Below are experts of layer 7 (counted from 0) of a mixture-of-experts language model. Rows are named up (a neuron's input weights, with its number) and show model dimensions 0-191. Each number is 128 + 32 x the weight over its row's rms, rounded and kept within 0 to 255. Numbers have three digits each.
Before each expert's rows: a language model's description of what the expert responds to. This comes from a sample of Wikipedia text that the model never trained on.

# expert 31
Commas and conjunctions. Commas, and, or, but, semicolons and colons that join clauses or list items, as after Philip V or a frame barn.
up0:113183106139144053140115076147084132156115161130155137153147172162146133125169122113145104131186080141108094151110139141122086148164128112165141119116126128123136083099147063182075121128088120088051055192087132147130141124109122167072093066138193142135121086122101146069118122168150145128077137135187175165097137166128104166118154164137099070185089106153142117101112169130139128143175101104165188154097111105126112144134192135117130099153146088103121086156165162114136093124077141132039145152122142136159103182145127124172080112096060142058090155081138134129172139155159158078

# expert 17
Space before numbers. Lone spaces and hyphens after articles or prepositions before numbers or compounds, such as a 13-year-old, one-day, more than 80.
up0:129162127120097149161178154178070125186161145157120075119096129140156106120174164133153115124212168166131120128193145170192168138083081119144104159122094147155139175145123071098146132143143146107162130091166122084153165096118104178087166074142132095153152171196088137180090103110177097136186131115140173156117165175067152109108133169153124155177159191146119122131092117120088173125129183143120115151151138101157147155145107133127136094135119126134102108153065135160108161128160119158054084166156101128100072146153131157112155243139158122129107138103071100155126078145122164130

# expert 1
Proper-name modifiers. Capitalized adjectives and words inside names of institutions, awards and titles, such as National, American, New, Best New Artist.
up0:088102167110120152132104106139179169116130100114140086111111156141070154156143156090152138142176123099153211131130115076135113134202102089114076099135115180108139105180112094141110108119182164181116133162130100145134138137112123076121081118087079174085083165125127107192161111107125184112111127074152133138128121074113159122128115149121122129191086147135135122059199147117128072078119133139110118117155169062112131086169135194135118124140126081172102099103096085148036044145131147126117146089143132113130091085173156087161108153061090179154082195112138127139135140154137158124

# expert 58
Coordinating conjunctions. The conjunctions and, or, but and list commas joining parallel words or names, such as Romanesque and Gothic.
up0:147086117171151104227144135098131088177080085148151202139143126131161119152180198144140103105148172132161110137122172198087085107129104076135137112169133093116083154156154115127119091144143099102134113133120145141160136120086117143187145073174107137100078114114100118065158155124113183146155166176210162094109161168127154130173138099104184099104101113077148108110116139182102109175115118128175123094144125126213133108166084117174166144113116087156126152195148144112147161086099083148115070157139114074134181111112146101098129120155101196139093156104120087140077129112128155105

# expert 48
Before day or number. Space after a month name or label before a day or number (August 30, Line 8, Division 1), plus W in coordinates and year digits.
up1:126129123092119118159122117112117139184210160120115117116074112145116080144178113108130117097167093128135124117132087120164085143102093153091159175160084155126156094150074169168146113093122163166116117118113133102145142154140142182198143121070131102111148183159082080083084125108132101091100090147085123137183138133174117092097129138136131152091148158101153221128152115133109143165050155132125125063146103169102127098134202112085110169199098103131101098132091209119125133068109144066137117143122099081099096122140171134124139110136187105114103134131081099147119089072197186180

# expert 5
Table decimal digits. Inner and final digits of numbers in statistics and election tables, especially after decimal points, such as 0.09, 1.47, 15.10%.
up0:124080113126149085174144163116117086168129110146123156149138144112115086103151177114157122110108073129137137128151135158098140124195107148169143123200147114110149171117133128121125167137135136079131168174182073115121170121118130149113176118142165153132111130110160110092148159192142101073134196131081131076092113105174106135176126102145194147072101122126131164107119168201144115160099088191119131080135133118147144117145142185079135102086117137151119186117162086190113183178175138185052098171039138127165157111116159092117141131113123149128125132098174208172123138139091193073

# expert 27
Romance name particles. Particles and pieces of Romance and other foreign names and titles, such as de, della, la, da, van, Maria, Jean.
up0:111115157134109143154110185141122133154072091096103138159133137128074111086074077118132030146084112186137112136118081074167167152140122100109119114104147137102194134220116158072173122138121091139123159139081142105190121125176152116118116151085149089099100153167113142144105100114175143120172111093107125107148157119162161160174104156090099125132133106136153145145211102076157113112119139096153130141065129146120194088131196126082157181090108204106118084100120147147097095139125137137091091169104123091151171120102162092111121192092139069113165125104056151141133102115105169166

# expert 37
Articles, auxiliaries, possessives. Function words in running prose: the, a, his, their, its, and verbs like is, has, would, been.
up1:119078083084166106134090114147201124131139138130112159149076131170182098148049057054166102119161082138079104043121096132151173117087144163113121119138163132152098137171158128144140128182106114162078168144124069157146121067092097109121166147093109130156105119106096085099122164103151072128131093134116141150126129104142106104129126133162134133138139171230118139080110095159173102115114119128165114115140123128094107098118118121142139120105190154095072156127152120156115172095091121137125104181184094107098078088176169102125159115177134095068115116085086171053139181143151166116

# expert 4
Table cell openings. Space or first token right after a pipe in wiki tables, starting a cell value such as percentages, years, or vote counts.
up0:072105203135160147136158147095115078157185099097121096111088085116203081117140126109137132127160108148178158095145149124148091125106160132165173080163162154086113109149121108114116131116175127200116110100108123098144114157187159105153133122109150116170150134178145085169147150115154117097111111144167176083133160048149122108128128181124129094106061145148126138066072140103138074099112133073166112161119163099126117184169162153115138066089150070120054139114135181083132105113101086121116113130160138136108135059187142136117103084164102110086111116123079189105093096143204112161

# expert 39
Heading ends, line breaks. Closing == and === of section headings, the line break after a heading or sentence, and table cell pipes.
up0:132102131141131172160138161104129113147100175131079136132118186170156135124105105136115125178149123148146151117101123069094169102182071144187157176104118114154131176151112122144124126151119106091153157123113165148085151164122160087074128074139111113121073104087187129122089128121177143100162085095164174155150137178093142168182128137104120119143129130120080059063129171159063121192094124179164153090218133127221133174095169113133181131123096155122125120154132142147104106158117131136121010219118145152137133148113176122142122140116162144107113082144099115145098124146101080141

# expert 9
Surname initial pieces. First letter or syllable of a capitalized name, mostly surnames in lists of people or species (Fr, St, Bo, Sch, P).
up1:117143097119138172126153128078088102100114069167068146110153136148132191102126142182162062078115117102113147098094140163171103130062061132144167105117096119112149104169097144114101122119154144144130155164128153116088088188142184107155162127136176096142098173096108180137132106131117127096148107144155088117105110151147064076154170140063130065119164156040120087082130103107138139175134208138147135143136126160066199103120118080141129132136122180138144136153130117203107105142128142098105034191109098091135098151134158161127070115130127130089108122138074133145122109078094149168

# expert 41
Verbs and connectives. Verbs after not, to or was, and conjunctions or prepositions in running prose, such as realize, distinguish, received, when, over.
up0:132156105085146082062123122063136132114080100133110177092097111096156122076081162121140108162085173113084105136028112118130172182181166161131127103100151132097156152121059156133141145138131108123171147170165137124112153155131085136146178148128129114068057115138043120117156065164115115118117145126116110150088101155109138093130122113125172139171163124082060153131142092170101169111150188118161131128121172123091087138170168088113115097138129165089168160165082129147109063101116133164166123095170132117126071188156075199120136127082169146147134141139086133188119096133139122091

# expert 16
Sentence-final periods. Periods closing sentences or abbreviations, plus final digits of numbers in tables, such as 4.8, 12–10, ending punctuation ")." and however.
up0:108106135115136119199084140110119101161102116217101177134172132146201062128143163174155099093183110103114086138170189117139147077102096084139120183121113161169141163161111079150151126111126186123106137095117137123110094121123122158111111090095164075098106154115146142082116113126119116173089139122129128126153154137110049175122077117129121091137152140171199149118129086138171128102115158124105159152155094085139122076147114105105134113133083120150097163132140149141130154125136179170089166126155075111090089122113131124112180161117077134055120255095084168158107140141127188098

# expert 62
Prepositions and participles. Prepositions and -ing or -ed verb forms that link to a following object, such as of, in, to, located, using.
up0:120124097127061126130120148089143076140114103108176097170103061167155134112140166152143170133139196101062134171136142092133120077152057133122080219147129117154189137125078128123127177149071147100161106089122124137123064123107152094128080098174155129116152128134112156165138150134105105155094057138153150120139189172161069121206120129149155122176122144083073087166129149103105212137175117155131140125141116120152119142113158204115189092155203107178172084154086141167141124117133136138131137121081152134091107117156132143165126109077179120158146126086122187132134134133139114152

# expert 38
Past-tense verbs. Main verbs, mostly past tense or participles right after was, he or is, such as became, released, served, tour-ed.
up1:135119140147164063072136120109139136149127122160127193145123124135131154086142151152099133184131161166122147139177156130135122120186126126109071134132127075082132090137169130116105116103100147090103132181142135139227176107154115097079096210113157067114144141158120149119154165070090153126140162101107107164108144126130149143120148117069087125139155121157183101086168098121141160155165081181175143143186174150101199145133113116081135204150137155095098101125142167126180179121138138098210146136113194116101154098112188084109142164142111164056148191143109082105113117086125142164

# expert 24
Mid-word letter fragments. Letter fragments and accented characters inside words, often foreign names or long English words, e.g. bre-a-thing, G-á-lffi, amp-hi-bious.
up0:129101156120160159135139155117067111097084097091148135150191118141139126068132164143137110160100139119144196170077112070138134074081049094137136112084155135058169074143158146100091136098092112180069099147164103125153128149109129133116097111097144120146041148153120177148115077117131124180096107142109124150095128110193125148167055122050120075139132090133104120136135102084101089148077165124080131079146084096086145119142216148120145131150124163127136179147111143173119139198136136142088166188130103108139145156095170176151119155092128077108135108118150178076120102126124106108

# expert 30
Line-start structural tokens. First token of a line after a break or heading: list dashes, table pipes, = headings, The, and taxonomy fields like Genus, Phylum.
up0:163074173103083100156149159122106159163158110128124126095153115065136102093135094141111169122117145132127163124128084061120128118118131092093090156096117159095128129113117125098163114130210132155123138128129139103097140147093145138115161170140086125100160111089140093165116161060114122094119132148155117114144073117125091150089088140181174127151108080142145135099139112174099072201180215174133098071174188154084078142130124092150102224110170143132152082119115179136108150110148152087170095041153122121082088168173129131102112129095206162148132130118132120080094102115187086144

# expert 49
Foreign-name syllables. Syllables inside non-English names and words, such as T-cha-ikovsky, Sub-ba Rao, Gra-ci-e, Dial-lo, often with accented letters.
up1:123090129071141102114068147174139126072151106108137173171072130121111125119105160148116139086110097188101176166154147151119096157137135168151100167110058132144126118162105113139147137131166187131203113149143149150166123184134081078119136113142124122131179127071126147147185128170121111097151153106147120145068136190096076154104094124104129137120176111086082180122192020132134138112130165189081146107162094107113090062108108179159168154106161145117083124089183088103112048118143083134115134131198171136126115097107124124125126112119118083168115158173157143103149118145098086087

# expert 12
Inner digits of years. Middle digits of four-digit years after a leading 1 or 19, such as 1'9'64, 18'8'6, 20'1'5, plus some approximate quantity words like nearly.
up0:143135182162098075158151118150095119131145106168108084144120179179143170112146123167048106120117121192124125203135075089132141125161072166145166197161134121068099142129147166130061159109143114078126121095086124131132135145127107093125059139132125154065090123152091158173085129168151093118077151161166143151053102108144158122124117145146137117108153081184074130179173160110149128146086159179148111116109106134169133112110154075094135091105142140122121113135186124121136108181127169110158195173115164143129170134183165104118039122124157123155097155129192101151183141155132090109

# expert 56
Determiners and quantifiers. Articles, possessives and quantifiers before a noun, such as the, a, his, its, their, other, each, all.
up0:185118140175119147119121134131141112159174155102121147160205129120180152197158134086120125172143089093139168129110139155092171158168112112121076105186116112139129106092140105110107124151125173115131200105168142125118101131084099102127125100112135160116081159121122137148116128165114094122183073082118102089146132217154157118161123179149083166145124102135073106134136151158160165108109140142168096138146130111164157156099140194070138185094154136142193057181117154179158147110138117135055100102115114148123128170170156202125163115209143099096066136124195054128131147137092096117

# expert 32
Sentence-ending punctuation. Periods, closing quotes, closing parentheses and line breaks that end a sentence or quotation, plus clause links like where and although.
up0:152082141111156084155166126132079107158080160154124124086120095178126154159188126150151153153103140090154072111138146117132089128165085129206167166173151090100158111148097155149124091077103103079083082151105085135130098127072076100176153114115114217104134160120118153107116141151102125184161131158094102110177143090218125145118081106108154074136110122136110123147139115095056152155115131128137101141131200092100126125120134145169180148130134157121169092077138121138123071145090117133129172129155118181220125058150090150133109102107165093147087092186113185164161104112131125153

# expert 3
Final digits, suffixes. Digits ending a number, as in scores, years and ages (201'6', 17–3'1'), plus adverb and adjective suffixes like -ically, -ous, -ly.
up1:123133132160099129178138132139165117185134118101170159108124089148162132171082086108108153156123137132085127101209095173139077110100096072105177171156095134148116077154132171129091180055151136155149152128060141110089126143131117105087125115139141125139155175157134092166086172159164124114132100133107098139069100107149123115145110128102168110135100079114096129154131004043146100202116159128167120160189164094127139125176151105059127124148139148153118126091129134118140185138198113116136133119138166191119148156184147121167093146123165139131152100154089147129155125160067149196

# expert 21
Commas after dates. Commas and closing parentheses ending a phrase, mostly right after a year in dates (June 27, 1909, …; Henson (Hollywood)).
up0:125128123128148154121098132112180157112143105089131193137156126110117074106079126118097078149129109145097118115130147142172092142110066100145091155169104136136178192168089133106092137163185185064116133150235174154093116153152135123138081076158092089152154104122166121109148157114102089153111091130126177153117143152121073089111136112140158169138075120112138185083131144174093102093079161102126123110145116066116172182169170133111118160189115136102198144138117135150127088136135108092092160063157069134146084121120119141129146142153121147073061178117152130084084203162166139092

# expert 0
List and table delimiters. Dashes, pipes, colons and slashes that open bulleted list items or infobox fields, or separate table cells, e.g. "- Soccer:", "Born:", "| 15".
up0:088107126165144136138088110158221158152151136197111108128125175096162121135069151143144116166107124105131116182066075120113119153142142100134194112140130145114145113116109145098107169172166123077097094074156102151113153079139164098141101116066103086149107129186098045089118121143111128179145155051133152106115044144143130089149149162151107168120135043172105144112092091146153085132115133137059130161138129148094157124099169212103131111097135131134124161129163118135125105112073128148079141154152187158152124113112146097077127216114134084081133134134142146103138130179153139067

# expert 18
Final digits and endings. Last digit of numbers in coordinates, catalog IDs and season ranges, plus words closing a phrase such as century, ago, California, London.
up0:139076126159120135087157133180047089131119072125161157098087113122105137105142086095132101107147132107161096043128145086174146150082132107124132161159124147111090171117076154093130195094086127126144114119143168051159206165105085172091142076122121103102140114123180168133131149094107145161144154134143126126129120108150147121104105147126134118098173078130089177123138175157150135197102152138103083101119140140148132127192127126171156088135101091112138178116167089065109104187112158124088141075126099177089097089077135166140074123139088146146110135182199182111078147072140144084

# expert 28
Section and field headings. Heading words at line starts in infoboxes and section titles, such as Career, Personal, History, See, Preceded, Binomial.
up11:153133159147183089090089184133118122143139078087099161084169116137066138120111101134154129175075143064174103148131109148137060137123145188161129135081152164080091045140108089143129126098131133176115139159157132143089138093079133097143086147166162155178026154148172114083130126145148105138127156120166112143113113121159078143127103187160132139172137111158079047087166158159178079144147112187117125184144117148139179133146183181102131113160122075151078072090124136157130088098151142150123141128131127108146139112077123111115149144118098135111146157123117180134064168072172149103

# expert 54
Institution name heads. Final head nouns of organisation and event names such as University, School, Party, Cup, Association, Academy, often after National or State.
up0:118135130150170099149114125150080160166134164108118192111169168161165123117113139112127149125149100147082141131127172089160135125127084062111112130086134109150088195108100101134108191190093105158140104145106152111140124120117140147193101180139120099130143137172081173170089097183129166134148165174196154092160156126115106064090179113103141195097129156178055103156110083178130132142140190133103156107126134170132086119129110110099088143054088098166075178089082139153132143132114097177122124042138112075135133163090120140139173123083146126108176139175143135146121113112149093206

# expert 63
Leading digits. First digit of a number, especially the 1 or 2 opening years and scores (1933, 192 to 1, 11–7).
up0:133112172133140159108172129145171104159140153163154140149115147165156145115132139202156081151163102128155107162114147116101119092153147132140171111073156194096130110124175145080150117140156131110112118118131101137084090081101153076146102108106114155157101073157150105111135118118142059154134117113034100131113127084135094070184110173117095113176162124116096077106107170165114100142121074130052161143150042155111135159123125164100133146081139170147157109179100126119113211085159103134149078160173116150206146139116134185123082164204076139090114103081091139109096139085074135122

# expert 46
Mid-word stems. Consonant clusters and stem pieces inside longer common words, before suffixes like -ed, -ing, -ical, such as cylin-dr-ical, hypoth-et-ical.
up0:118140185157097115144159134179125129118143073127150104114110101122148130129104146137132200104099126085101132149110112173159055160164177186120098119153110149096156147151091135082116110107123184061164079125180128103133131109183120085128149168108113049105173115170168110223165125133159147144090125127108125164071088080114118082146094124180077112164093051112132111159069132143149152136144140116128136096130162025130120138156191191142094146144089137168138168104098173129138114138102169113117104118110131150094144131157136116065113158148119209128099131087103145121095143126164165077

# expert 25
Line breaks and headings. Line breaks ending paragraphs, list items and short descriptions, and the equals signs of section headings like ==History==.
up0:120109142080153073104173140115155106136153102136104088059085114117143109171127136143098151168119102091164115087084156095128122092121120134148153173136078171071151115057070129154140159157121137123089127127182117192183140077102122069129125151068082145036098120140110130158104134139086086083124165109077124090127137109124130139094110137134119158094139141113118129027104161133128099038098087086104140197131100143115133132091122141094105061129134146175109100128138184148137162164109054162139090135110155127182141153091149096166141159123150122132162070125134105113130105109193191121

# expert 51
Blank lists, label fields. Blank space tokens starting indented list lines such as football scorer and lineup lines, plus table field labels like Votes, Website, Coordinates.
up11:108163165140131114126155139100085153113121105160147116153151105103137187094173146119140168114103108149084124099108151154122114175113119162207091152131182137113161115086138138116199091178126102167156131145148137169114066121224085143115170143142121170106062093112131136097088138120060102095152188116168158142134119196087144159144073079105125131138090166094184160181080092100156140167126172152159143146083142107097170126124096147116158146144165114109130153094125123158149068151162160144145114182080127167159156077153107160114122178070172062162166117160103174124155130117133144059

# expert 19
Digits in numbers. Single digits inside multi-digit numbers in tables, vote counts, years, addresses and percentages, plus number words like five and ten.
up11:142159095135119083155124104136096144129091118176114132090121130167080152115164137123054165128140134119110101174119106121156129177135162139188111118157133169119105119112023129139193125183136156091170121158103113126200118093151165166174090045108113175137064079062062100136121179126126119091142136165124138129207181105157072063100150108151143134092169079132148121082126131131134126087102135137130138098125176110124146137117111086138105170147111144140094111160092154172127114107113128142131114116130161075135138125151153146117156191155108159213116151162010115122123120121131140171

# expert 47
Name and code initials. Capital letters starting names and country codes in sports tables and biographies, such as JAM, ITA, GAB, St, Ivan.
up1:136085154144133123134166170165128174136128118156152133124098106183146104127095075173101086119175160143131141157130125117101186126135080148186178123186119151164109168135104128112122164061109064071079186128186110211088167121163121065133120160118135112107144139106075136152115066162147107130206139095151122123074119112152131075110122127058130104091149153094091117160166064114163152101098170176145122109153100100116125145083095105090161161122121113163128080149122130117146167091196134124140109145160148167122108122167150071099095128096196128043112115114160097170132097177100103127